Weights of a small mixture-of-experts language model, trained from scratch on English Wikipedia.
Experts: 16 experts in each of 8 layers, 704 squared ReLU neurons an expert, 1 pick a token, a sigmoid router.
Training: a variant of SOAP for the experts, 4630 steps.
Below are experts of layer 4 (counted from 0) of a mixture-of-experts language model. Rows are named router (the router's row for the expert), up (a neuron's input weights, with its number) and show model dimensions 0-191. Each number is 128 + 24 x the weight over its row's rms, rounded and kept within 0 to 255.
After each expert's rows: a language model's description of what the expert responds to. This comes from a sample of Wikipedia text that the model never trained on.

# expert 7
router [ 96  96 125 123 102 129 137 144 140  78 112 137 134 153 148 160 112 122 111 121 128 138 101 141 111  93 118 132 141 130 125 113 159 205 116 119 106 126 112 133 112 189 105 110 122  87 124 135 118  86 133 168  33 132 152 151 160 128 107  93 120 107 183 130 109 122 122 140 133 154 103 126 142 120 113 103 112 125 103 123 127 163 131 148 133 117 129 170 127 160 137  88  99 147 137 166 175 131 130 109 132 122 191 104 156 116 121 110 139 144 148 109 133  90 115  78 111 148 122 119 103  64 147  93  94 147 159 101 156 164 126 108 138 146 153 130 116 154 123 136 163 119 133 113 128 133 106 112 154 101 147 103 114 132 114 125 179 136 111 124 163 131 141 109 102 172 134 105 113  98 146 152 135 124 153 152 167 131 150 103  89 123 104 116 111 140 117 161 131 130 141 137]
up4 [154 175 133 137 110 172 130  92 122  78 156 126 154 139 162 130 130 120 131 128 140 171 125 129 138 132 151 113 134 125 114 116 128 129  81 163 126 100  68 125 121 141 124 137 135 109  97 126 130  96 112  92 107 109 116 138 122  94 136 174 175  94 167 149 128 112 152 105 156 110 121 140 129 145 126 181  69 141 154 118  89 131 127 131 109 123 144  89 160 126  85  82 145 149 144 140 136 121 102 143 133 126 126 112 175 103 100 155 136 119 132 138 125 142 115  85  54 123 121 134 139 135 125 152 126 115 143 144  71 104 128  92 127 110 117 124 118 127  95 107 155 126 125 129 128  78 102 130 130 112 144  85  81 119 118 144 139 130 163 109 126 104 144 125 131 145 100 132 122 141 109 132 132  64  97  85 159 201 117 125 138 150 131 129  77 151 127 134 131 155 136 136]
Capitals and name fragments

# expert 9
router [106 116 128  90 139 136 130 133  76 140 145 138 133 105 154 119 137 105 143 167 136 103 139  98 112 110 156 162 124 143 147 119 150 114 108 131 106 133 155 119 120 146 150 126 136  84 179 110 123  88 129 121 100 136 120 101  83 125 150  85 157  85 131 133  87 126 141 165  71 138 115  87 116 174 163  95 147 117 145 119  67 105 175 121 123 128 135 118 153 154 195 107 146 127 156 161 157 141 116 123 140 115 133 124 159 151 121 169 138 142 121 129 167 134 108 141 127 103  74 123 107  95 132 132 100 141 107 137 111 103 148 144  56 138  53 132  96 150 146 144 159 122 102 119  98 138 122 136 136 141  83 118 139 115 116 138 120 152 150 110 117 121 124 117 134 165 134 114 132 123 127 130 110 127 121 107 118 153 123 125  90 137 174 151  94 174 150 127 114  87 136 128]
up2 [126 131 148 153 106 140 126 188 154 145 131 113  97 130 137  55  82 126 144 134 131 135  86 109 142 103 133  90  91 127  91  96 128 145 157 159 127 132 156 130 122 136  86 137 148 120 125 126 112 140 129 152  99 130 111 121 112  98 101 123 174 174  97 123 111  94 105 130 138 114  95 135 130 116 114 104  97  54 131 114 147 158 129 157 139 134 108 147 135 134 139 109 156 147 140 121 128 170 110 131 106 127 145 112 152 131 127 122 133 104 127 146 132  98 131  95 126 207 133 117 114  93 128 149 130 118 109 161 134 114 129 135 149  98 103 113 157 155 114 190 107 152  80 114 155 129 106 128 149 147 133 144 128 122 149 172 113 143 174 132 143 112 128 128 100 172 158 155 104 113 130 132 133 120 136  94  72  95 153 167 180  99 138 109  87 128 154 132 118 160 140 113]
Verbs and connectives after subjects

# expert 12
router [121 108 139 101  68 135 128 145 156 103 157 129 146 124 178 119 114 119 107 175 131 119 134 137  69 177 144 123 151 142 111  76 133  92 115 135 123 122 122 144 137 140  98 134 117 126 105  95 114 154 123 101  94 123 121  99 110 109  99 107 122 148  86 129 135 133 128 144 144 148 130 127 130  88 111 158 160 121  87 154 151  81 135 156 135 135 129 176 114  90 132 104 125  93 159 142 104 116 144 126 118 115 166 124 115  85 137 110 117 135 130 110  93 172 115 111 132 122  99 136 183  97 118 120 166 151 146 155 113 155 138 120 129 105  63 121 102  92 149 142 129 130 138 128  77 101 146 128  93  99 126 115 140 112 106 139 139 141 160 128 207 119 164 121 144 124 130 136 126 126 126 138 124  79 119 117 120 157 132 166 131 129 139 167  62 134  87 109 110 121 149 110]
up6 [124 123 121 145 113 111 133 205 114 141 110 128 131 138 171 123 151 165 114 185 150 154 122 126 138 126 155  91 125 119 129 153 180  98  75 126 144 142  74 134 128 141 200 137 144 132  95 123 120 126  51 134 162 141 132 133 108  90 117 126 131  98 137 135 128 125 143 161 114 168 141 137 126 146 123 125 135 144 142 137 133 128 119 118 134 101 142 124 137 140 129 124 137 134 126 137 118 118  74 141  64 106 150 100 109 134 117 127 129 161 114 134 160 121 147 158 129  83  96 137 127 119 150  97 146  95 127 157  73 120  81 127 131 118  91 124 166 120 107 115 144  86 112 113 120 135  89 129 160 129 121 101 163 114 115  97 132  97 128 116 112 141 133  78 130 155 134 144 151 120 129 166 154 118 105 121 149 175 134  68 170 136 123 125  92 118 129  91 111 141 125  92]
Name-initial syllables

# expert 15
router [105 145 136 134 112 182 130 164 121 118 128 134 139 135 173 122 141  78 142 161 122 143 151  86 122 146 115 153 128 125 101 149  96 143 143 144 109 118  95 102 126 128 106 101 170  94 139 147 125 149 132 109 127 169 125 164 130  87 142 122 138 154 134 141 107 125 124 157  76 128 122 122 127  92 113 167 157 130 121 127 126 135  96 122 127 182 101 101 123 109 150  90 130  88 130 169 160 142 102 129 120 132 113 135 202 142  98 189 131 111 140 128 145 134 118 150  82  83 142 160 129 138 163 117 163 140 127 137 141 122 146 142 130  94  85 149 126 139 118 130 180 185 129 165  86 145 109 139 142 132 123 103 196 144 113 161 127 150 178 131 117 122 124 134 124  99 110 141 120 125 142 164  88 130 142 136 128 141 139 119 107 132 136 125  96 149 162  97 178  96 133 120]
up2 [104 132 118 117 125 127 128 111  82 164 161 126 161 154 168 219  98 119 159 159 130 132 134 134 113 190 134 160 119 150 132 107 125 124 131 104 118 133 122 124 112 117 119 136 130 140 134 105 108 156 155 153 135 119 130 127 164 132 108 112 140 124 134 163 135 135 110 115 149  62 176 180 164 158 147 117 129 158  52 116 145  96 140  97 171 147 119 129 114 144  69  79 136 167 125 128 153 124 138 161 137 143 128 126 127 136 147 150  97 129 126 103 113 130 166 154 116 135 132 100 143 128 116 129 128 128 130 113 175 129 117 130 128 144 104 147 136 134 152 155 121 131 148 198 181 131 128 129  84 127 126 129 152 141 138 150 152 165 131 106 129 160 106 134 128  92  69 138  96 132 147 135  68 119  78 140 140 140 106 109 119 120 126 129 125 129 131 107 121 140 127 127]
Determiners and possessives

# expert 8
router [108 122 117 103 102 119 133 165 178 117 126 131 145 146  94 120 131 127 126 125 117 112 151 156 147 112  86 183 104 124 141 143 103 128 135  98 135 131 137 120 116 141 145 117 121 113 121 128 138 163 129 134 151 156 148 112 200 142 140 113 101 127 115 136 160 112 121 148  98 152  92 129 138 119 103 123 113 112 177 178 107 116 143  90 145 171 117  95 140 126 152 137 157  93 145 137 118 116 103 132 120 175 106 175 112 134 145 134  90 135 166 128 103 164 145  93 142 114 108 108 187 149 105 102 147 117 140 128 139 122 134 141 156 111  92 136  90 114  68 122 135 160 110 135 149 165  86 154  98 121 141 103 100 146 163 204 131 119  86  92 125 174 128 142 110 131 138  82 118 127 106 109 132 127 131 162 112 119 165 104 153 137 142 128 113 108 113 138 167  78 123 106]
up4 [100 144 121 132 127 180 109 116 108 132 116 122 172 143  70 173 116 103 112 109 123 171 186 145 137  67 162 199 126 173 103 124 130  44 127 121  99 141 142 115 125 150 166 179  75 140 127  95  94 128 146 186 150 138 137 116 163 115 132 106 121 135 109 127 173 101 133 165 127 145 123 140 166 121 147 104 130 157 153 124 140 145 127  92 162  99  98 136 140 113 136 146 145 124 105 160 124 130 127 144 124 160 136 143 137 143 127 122 132 143 109 102 131 137 111  96 122 145 126 129 119 135 151 122 120 149 121 113 113 116 128 145 137 116 134 131 151 126 124  89  84 125 131 108 129 141 128  70 112 182 132 147 133 116  71 135  98 102 124 154 159  96  91 125 131 159 138 132 131 109 133 144 164 128 129 127 121 138 112 132 114 149 116 177 126  95 159 124 131 102 143 139]
Prepositions and quantifiers

# expert 5
router [ 80  87 116 144 155 144 137 140 165 111 144 119 138 126 172 135  56  62 120 142 152 148 125  99  87 138 122 133 118 143 123 102 128 144 111 134 122 109 113 170 110 124  98 142 115  89 107 160  92 146 109  95  96 123 206 144 127 133 124 139 155 153 144  81 123  74 135 144 151 146  85  92 121 115 114 102 116 112 132 122 129 130 143 114  86 171 140 117 145 130 129  84 139 134  92 102 142 116 124 154  86 132 138 151 121  99 131 153 109 137 114 125  72 165 119 139 108  94 137 108 115 155 135 139 133 135 123 116 128 141 102 143 157 123 142 147 110 146 162 115 133 121 132 116 118 153 112 121 127 165  88 136 150 149 103 121 130 138  96 125 159 104 169 120 114 149 138 128 110 127 147 140 174 134 125 144 115 126  95  73  76 134 168 132 114 106 159 112  90  78 122 138]
up14 [117 115 144 135 121  93 114 113 200 122 151 161 103 138 128 123 160 129 134 137 159 195 137 107 148 161 122 136 122 156 128 135 138  94 126 101 178 105 133 122 106 141 123  99 203 129 123 171 149  95 157 126 102 142 137 140  96 130 119 147  79 110 136 138 126 124 134 127 120 158 163 133  81 147 116 133 171 101 126  99 129 155 130 149 126 167 162 115 126 120 148 118 123 112 130 141 178 115 149 125  88 135 116 131 119 104 164 154 128 127 128 151 154  79 116 157 111 163 142 124 163 118 150 141  73 151 148 143 132 135 167 136 125 121 122 134  95 132 132 197 124 132 125 158 131 167 139 155 139 133 128 135  88 138 131 128 134 152 122 108  57 144 145 119  98 156 157 143 138 131 159 126 124 127 127 173 112  70 138 120 150 126 117 116 127 123 126 112  61  94 128 127]
Word endings before punctuation

# expert 6
router [149 155 126  98 118 143 122 127 133 126 102 197  98 129 164 141 149 150 135 126 123 172 160 107 128 128 138 147 178 123 147 124 145 119 102 115 154 141  96 161 129 163 132 150 127 130 102 177  90 154 101 142 127 130 163 133 117 147 127 104  99 116 121 100 148 127 113  99 133  94 131  62 134 128 116 110 149 161 147 163  78 137 126 106 147 157 146 167 125  91 177  92 102 143 125 122 102 131 131  85 134 139 133 111 201 142 136 196  91 148 156 134 114  88  94 108 110  95  85 151 138 134 135 174 131 125  97 132 127 109 129 138 135 120  75 166 107 111 160 122 106 105 147 120  90 138 113 112 166 102 152 144 126 144 165 138 162 120 154 114 125 133 114 130 155 157 111 155 123 130 120 123 145 109 130 115 131 145 149 142 145 118 144 106 130 149 126 103  73 144 116 145]
up4 [146 141 132  94 104 112 175 147  63 110 126 105 127 142 127 175 130 172 126 107 152 126 145 110 127 105 126 122 184  98 134 148 125 123 113 147 125  61  62 152 131 136 117  80 172 125 134 103 136 138 103 111 117 116 110 112 128 125 145 122 111 139 131  79 109 125  81  98 141 151 139 128 131 156  92 157 133 157 139  92 142 136 116 150  92 128 123 110 157 143  91 131 138 155 138 123 126 195 135 135 112  85 137 133 148 128 178 124 157 121 111 128 113 132 131 119  93 107 142 162  98 132 111 149 127 146 131  89  74 130 130  90 148 150 129 149 122 111  99 120 128  96 136  90 105 129 106 101 117 165 118  82 127 149 128 106  89 118 123 154 186 134 145 116 140 124 115 111 158 111 113 129 128 149 125 122 156 153 152 169 129 131 153 167 175 131 133 165 139 144 133  87]
Clause-joining punctuation

# expert 0
router [120 131 133 140 137 135 117 133 117 126 135 126 147 124 181 136 129  94 132 183 136 134 145 101 162 178 147 199 130 127 179 147 140 158 147 130 147 103 111 111 100 126 135 126 132 117 130  87 120 135  86 119 125 150 126  99 120 125 153 117 126 120 141 120 117  85 121 132 125 131  90 145 141  93 137 128 103 115 107 140  73 143 154  90 108 117 187 124 118 141 141 100 176 142 121  99 122 106 147 139 159 134 112 136 100 157 135  97 107 160 162 117 128 135  88 110 115 108 141 139 126 146 167 107  94 160  98 127 123 108 105 122 135 120 135 138 121  98  75 127 137 125 130 113 111 104 140 130  90 106 110 142 103  79 103 129 113 114 137 127 131  99 139 135  96 154  92 122 156 155 125  78  93 143 194  96 125 199 101 177 118 140 175 140 110 147 117  80 118 105 109 120]
up6 [165 120 104 129 127 151 102 126 148 153 140 132 125 154 170 139 109 121 138 112  90  99 132 127 167 124 160 146 124 148 117  78 127  91 153 141 129 101 131 131 122 121 126 127 138 126 152 129 123  54 117 125 159 146 101 137 140 152  98 136 149 123 134 129  98 130 112 127 131 123 115 114  88 143 121 123  92 116  87 153 129 148 128 138 189  85 135 140 169 130 136 116 121 115  97 114 108 106  93 119 142 151 130 145 166 141 125 122 121 114 205 116 156 111 140 132 116 155 198 114 136 128  92 124 142 101 114 127 160 108 160 160 130  79 121 155 130 120 101 174 143 156 176 146 118 115 130 104 131 134 147 126 102  92 148 131 140 143  58 136  86 121  91 119 119 110  92 135 150 141 119 142 119 161  95 129 148 149 124  47 101 117 137 114 105 120 120  79 125  96 111 148]
Past participles and verbs

# expert 1
router [134 122 117 122 135 151 122 152 147 120 159 146 123 135 147 109 111 151 129 102 122 126 107  89 148  88 125 123 128 140 132 149 127 174 119  85  97  95 184 157 123 173 104 140 133 111 117 111 122  99 142 147  95 121 135 103 139  46 117 111 144 136 131 119 114  98 123 114 119 133 126 115 131 175 143 150 139 139 130 152  83 132 101 147 108 104 140 144 142 105 162 115  98 150 129 120 110 115 141 165  69 156 121 115 153 123 113 151 104 190  98 110 131 126 119 101 163  85 113 143 141  98 139 115 147 155 155 106 108 158 132 151 137 120 149  98  97 134 132 142 139 127 126 114  68 142 118 134 130 141  97 138 123 152 106 181 140 162 160 113 110 139 136 103 181 117 126 112 120 135 169 138 133 163 121 157 148 144 115  91  84 123 127 123  86 133 143  42  85 148 123 124]
up6 [199  71  84 102 150 117 126 127 123 115  85 134 135 142  92 115 126 137 130 134 150 173 139 147 128 119 152 120 115 143 111 120 136 122 118 135 201 128 137 158  97 171 111  96 170 128 166 170 145 138 186 131 146 125 124 147 175 180 143 127 138 125 121 120 125 170 134 123 149  98  89 145 138 174 136 100 128 100 193 118 134 177 134 128 136  91 168 137 108 108 130 129 134 124  98 139 130 137 121 100 116 153  73 138 120 127 127 181  87  88 138 108 109 107 115 155 131 119 134 114 147 124 136 114 131 112  95 142 129 117 120 128  83 118 150 100 134 109 107 132 126 136 145  95 107 120 101 122  97 126 120 131 147 102 141 132 104 132  78 131 113 108 132 154 127 107  91 122 153 118 113 114 168 137 104 157 151  84 147 136 119 125 104 160  86 130 140 103  98 126 141 102]
Institution and title nouns

# expert 14
router [110 134 100 125 140 168 124 126 111 106 110 148 106 109 165  97 107 135 142 128 131 206 109 114 150 152 109 140 129 118 178 123 146 144 166  98 155 103 115 121  94 169 164 128 134  92 102 144 135  67 139 170  82 132 149 145 178 137 145  87 149 125 109  80 129 164 139 121  93  98 126 123 149 127  67 137 128 122 130 117 106 150 103 111 158 153 109 138 112 100 156 135 137 145 112 122 127  92 100 120  89 113 181 144 189 115 124 176 132 109 145 116 131 108 139 129 112 127  99 137 133 114 139 124 135 181 116 115 143 114 138 122 134 118 103 142 136  85 134 135 165 119 156 107 123 123 153 163 155 131 109 145 105 111 129 130 143  99 131 135 120 119 159 139 135 143  88 122 128 104 148 173  81 147 129 150 179 122 119 100 143 111 112 114 116 119 137  78 139  96  85 132]
up6 [ 96  90 106 118 130 123 140 112 130 117 156 102 134 124 112 141  93  94 145 135 148  81  63 124 137  61 125 144 128 149  93  98 151 126 134 150 135 164 157 115  85 129 128 126 129 139 127  91 114 158 128 144 103  82 163 127 135 162 122 155 140 109 106 162 128 115 145 131 126 100 104  85 143 148 111 111 137 130 127 115 151 100 126 128 119 122 123 132  64 179 140 123 116  90 139 128 175 145  57 145 128 132  92 123 124 203 174 150 119 111 120 176 121 137  90 149  84 138 117 131 107 129 130 131 126 124 104 123 138 149 103 129 120  94 143 104 128 116 156 152 121 116 147 117 125 100 147 119  81 136  76 125 123  98  79 158 151 129  57 126 128 103 122 134 131 131 128 141 106 140 122 135 128 124 129 115 132 131 161 147 174 133 132 152 108 110 136 128 134 153  94 165]
Sentence and section breaks

# expert 13
router [139 118 141 105 104 115 122 126  75 119 134 141 115 143 118 111 116  92 103 156 136 171 114 126 107 105 126 122 106 115 114  98 144 102 134  95 186 117 162 116  96 123 130 138 144 114 145 152 105 159 151 119 120 149 142 188 124 125  70 147 115 124 121  59 178 164  93 141 154  85 110  94 148 116 132 112 125 106 200 125 122 147 110 142 156 132 167 132 118  80 128 141 115 123  99  83 176 115  84 131 112 111 117 136 137 141 112 110 139  99 153 118 147  87 140  91  98 139 152 133 123 129 130 103 142 106 125 171 145 152 138 142 136 129 118  88 128 137  61 144 143 109 132 157 105 103 102 128  93 159 113 172 107 116 181 118 127 106 107 136 136 122 155 155 156 112 103 139 141 123 106  87 141 165 115 119 119 140 170 127 142 126 127 156 131 143 133 108  95 124 143 142]
up8 [153 121 165 121 146  96 124 128 171 160 134 130 154  99 123 117 149  64 181 116 124 107 100 168  74 129  82 184 118 144  94 154 145 114 114 143 164 126 105  67  95 120 136 155 142  88 122 158 146 151 130 139  89  89 142 114 128  89  71 138 136 122 160 145  99 126 127 129 124 146 112 127 125 105 125 167 116 113  76 139 135 130 123 131 114 133 144 174 134 122 135 151 119 124 123 151 132  76 146 160 147 133 144 171 132  97  94 120 129 159 130 128 125 154 177 131 117 108 156 147 127  86 130  76 105 127 165 143 118 115 114 136 131 132 128 122 132 115 132 128 135 142 113 120 124 133 139 125 123 126 125 103 149 141 111 135 159 143 128 136 149  74 146  81  95 144 126 125 146 127 145 138  67 100 170 123 150 117  87  90 112 123 114  72 125 146 139 106 158 128 142 132]
Chemical and code fragments

# expert 4
router [150 152 152 120 142 141 132 138 131 126 160 135 126 127 127 159  95  78  91 137 164 130 132 151 130 159 131 138 113 143 121 114  86  90 103 124 166  64 148 159 135 141 134 114 119 141 111 122 166 131 117 118 146 126 113 103 107  89 111 109  77  82 131 110 120 134 130  92 125 101 115  89 120 188 126 145 175 150 113 171 142 136 108 136 169 111 116 126 119 140 134 140 117  77 124 119 112 119 131 117 124 185 141 123 135 156  93 179 194 132 154 104 121 145 133 102 147 118 145 137 116 137 115 100  95 139 144 159 137 158 143 128 125 148 149 128 104 116 143 162 154 121 121 126 119  87 135 111  71 130 117 109 168 100 124 132 118 125 153 124 110 122 168 126 120 139 117 121 206 136 122 118 155 127 158 138 123 145 151 137 115 106 117 147 150 126 138  38 117 139 109  89]
up6 [107  43 109 128 125 140 129 100 141 148 101 106 128 123  71 121  87 141 143 115 161 120 111 101 127 155 135 141 109  97 131 114 128 150 130 138  75 121 166  90 150 100 143 127 107 110 129 128 129 115  91 114 103 125 130 106 131  91 128 131 169 154 137 118  96 120 137 137 112 101 112 142 139 142  83 125 157 149 136 163 132 126 106 129 107  84 100 117 136 125 149 115 117 132 127 125  78  70 124 122 130 126  63 132 135  74 150 106 147 177 139 124 128 179 119 146 127 128 128 126  93 130 104 117 130 131 135 145 101 130  98 145  37 115 134 108 118 139 130 168 149 110  89 150 129  91 119 121 104 143  89 112 142 135 124 129  87 117 182 132 127 155 132 168 155 131 142 145 124 134  98 127  90  92 143 112 135 124 132 182 118 134 178 146 125 128 137 150 119 145 138 148]
Table cell endings

# expert 2
router [146  99  86 127 116 131 131 141 183 118  84 118 114 170 176  89  92 142 127 143 140 144  71  90 107 170 155 120 166 109 213 131 101 134 114 105 112 137 105 133 141 160 161 140  98 152 157 140 125 111 114 121  95 144 127 165 131  93 151  98 112  89 169 105  92 149 101 175 139 139 151 144 142 118  75 121 141 156 173 126 116 157 136 111 140 123 139 128 146 103 122 120 123 135 121 132 145 140 132 119 134 109 142 130 158 124 118 121 112 171 128 135 138 101 143 127 153 126 124 138  98 133 148 101  92 180 152 164 122 145 135 147 156 139 149  98 132  78 128 115 141 150  50 105 123 151 152 113 115 117 133 147 130 128 101 169 139 126 112 121 126 132 135 152 115 117 102 156 161 127 124 149 125 108 125 137 109 143  94  97 117 135 101 144  87  91 110 111 131 147 105  91]
up6 [118 149  65 123 152 126 111 151 149 169 131 180 128 126 116 111  84 140 114 114 134 111 123 146 132 125 122 131 145 110 137 124  81 128 156 139 101 167 116 147 132 129  92 105 162 128 112 125  98 143 136 132 115 128 119 180 129 129 141 161 134 105 165  89 107 103 121 129 136 109 136 107 112 129 118 150 132  86 128  95  85 182 131 136 151 141 130 127 122 113  88 138  97 189 169 127 139 119 130 151 150 110 128 116 134 101 139 126 106 173  62 146 122 128 128 137 128 135 168 160 158 156 124 129 150 129 150 142 165 103 118 114  82 125 119 112  53 131  92 137 126 111  88 118 115 189 124 125 125 122 122  92  66  88 167 142 187 110 123 128 138 131  96 109  77 101 140 142 100 107 109 144 145 122 107 143 149 136 153 135 152 122 132 162 142 111 132 111 124 134 133 151]
Year prefixes

# expert 3
router [107 212 145 101 117 127 168 168 134 102 134 147 196 145 127 138  85 151 135 125 163 124 102 139 122 137  76 148 128 138 129 154 117 123 132 116 132 127 138 117 128 121 104 122 124 114 122 107 140 136 139 113 144 138 128 119  96 140 136 143 154 157 141 141 121 103 152 153 138  70 139 129 117  92 161 118 118 120 127 149  85  99 134 138 154 126 115 136 142 117 160  94 149  49 124  90 143 118 157 118 170 141 172 139 119 151  99 135 137 161  84 138 136  91 130 143 186 160  91 124 114 155 126 131 105 148 139 133  92 119  90  97 126 140 152 133 106 124 140 115 144 175  87 132 125 133 123 123 121 133 107 172 123 107 179 120 168 123 113 142 161 110 106 144 109  76 111 104 110 123 118 134 147 164 160 124 164 133 130  77 143 139 118 138  83 100 150 125 109 116 105 107]
up2 [126 132 137 128 111 151 172 181 148 128 128 136 120 108 150 120  88  82 181  70 153 124 128 119 106 108  98 175 105  57 130  95 138 156 138 171 139 154 151 114 142 140 172 132 126 177 122 100 179 110 139 109 137 150 115 127 137 105 171 107 118 113  97 148 125 112 143 111 147  87 100 133 128 132 125 178 130  92 126 129 161 132 107 153 152 119 135 146 133 131 136 107 132 141  95 136 136 111 129 124 129 144 103  76  87 128 129  88 142 130 135 164 108 112 135 116 132  86 114 101 132 206 118 130 143 137 146 114 149 140 123 117 143  83 143 113 163 111 166 149 146 154 100 154 149 133 127 134  68  85 106 133 131 139 128 128  75 128 122 118 128 146 156 128 141 126 124 128  87 114 136 132 102 151 116 149 132 161 144 129 133 106 138 135 120 167  82 120 120 160 138  98]
Infobox and table structure

# expert 11
router [147 149 103 126 121 139 125 150 153 126 110 163 107 114 107 122 117 137 128 147 167 163 131 156 142 177 163 133 128 151 117 141 114 159  98  66 175 100 114 188  82 120 152 146 135 140 143 169 122 160 108 127 130 139 136 137 101 113 138 101 152  91 133 145 119 124 158  99 116 140  72  68  89 112 126 138 105 176 121 137 136 126 144 156 121 148 125 142 161 112 132 108 121 100 139 158 105 102 149 133 133 109 132  93 132 147 137 158 158 129 167 133  92 104  88  89 125 121  89 117  97 135 118 129 112 149 125 153 113 134 120 146 116 107 147 120 109 147 147 128 183 156  82 121 127 139 176 122 137 112 124 194 151 133 192 168  89 135 112 140 119 123 153  90 119 120 148 178 140 114 151 105 107 145 117 122 122 147 125 106 128 101 160 143 122 146  98 131 163 145 118 118]
up2 [127 113 145 135 156 123 123 134 129 177 162 135 144 107 136 134 141 133 120 126 122 150 171 131 148 108 150 133 139 121 132 132  83 126 124 133 125 132 126 150 104 104 166  61 125  81 128 131 136 177 189 141 108 159 137  96 166 116 128 112 152 125 102  79 143  80 172 162  91 113  85  95 135 140 126 130 127 127 164 195 116 102 123 132  97 116 120 130 133 176 139 150 162 194 185 118 127 124 127 120 127 189 126 123 170 141 137  94 153 120 102 133 127 130  96  87  82 112 124  81 138 135 130 128  98 148 112 105 126 104 140  88 116 166 125 137 112 145 134 130 153 151 121 118 149 149 131 150  86 128  75 139 158  93 175 130 113 147 132 138 119 140 106 136 140 142 128 156 105 126 128 156 129  92 128 148 131 128 149 136 123 126 133 129 158 115 126  90 124 133 121  91]
Field separators in data

# expert 10
router [123 109 107 132 115 117 127 130 148 131 146 154 142 159 124 137 118 106 112 113 122 125 127 108 144 144 138 112 121 130 166 122 110 121 130 141 133 101 143 117 125 120 149 123 128 117 139 157  53 186 112 109 112 124 120 132 172 141 120 170 144 146 122  83 130 133 151 168 139 126 131 117 130 116  62 113 100 122 126 151  84 144 152 133 167 125 181  90 129 136 134  79 180 140 167 131 132 144 122 121 145 140 103 151 140 136 147 125 100 168 134 140 146 113 120 100 111 119 122 132 122 147 118 142 153 170 105 163 161 184 166  88 133 115 147  85 159 128 152 132 153 151 115 127 121 129 139  89 139 137 164  97 134 129 122 183 161 139 187 151 120 145 125 129 110  96  53 159 167 152 145 139 133 144 128 116 128 117 173 103 163 143 149 150 114 110 100  76 102 111 142 103]
up2 [131 116 148 146 126 138  87 129 146 126  98 137 109 131 123  88 135 124 120  95 159 132 125 123 140 143 144 145 145 141 144 133 125 128 130 144 121 127 102 164 108 114 164 125 126 142 136 124 108 120 183 128 121 118 119 125 143 137 105 125 128 168 141 166  82 148 128  90 109 102 100 128 136 106 125 122 154 138 114  96  67 106 141 135 178 185 103 142  98 154 100 112 162 151 140  66 175 117 122 129 127 141  64 198 147 126 134 111 126 158 153 109 126 129 131 167 140 130 128 135 133 134 168  97 117 157 112 119  80 135 160 186 119  97 133 155 108 139 127 144 129 119 120 117 153 131 145 133 115 132 162 132 137 123 146 150 126 126 114  87 175 129 107 131 118 134 129 130 145 132 162 111  90  71 133  91 149 127 135 112 130 165 124 145 108 168  24 129 125 128 141 139]
Place-name modifiers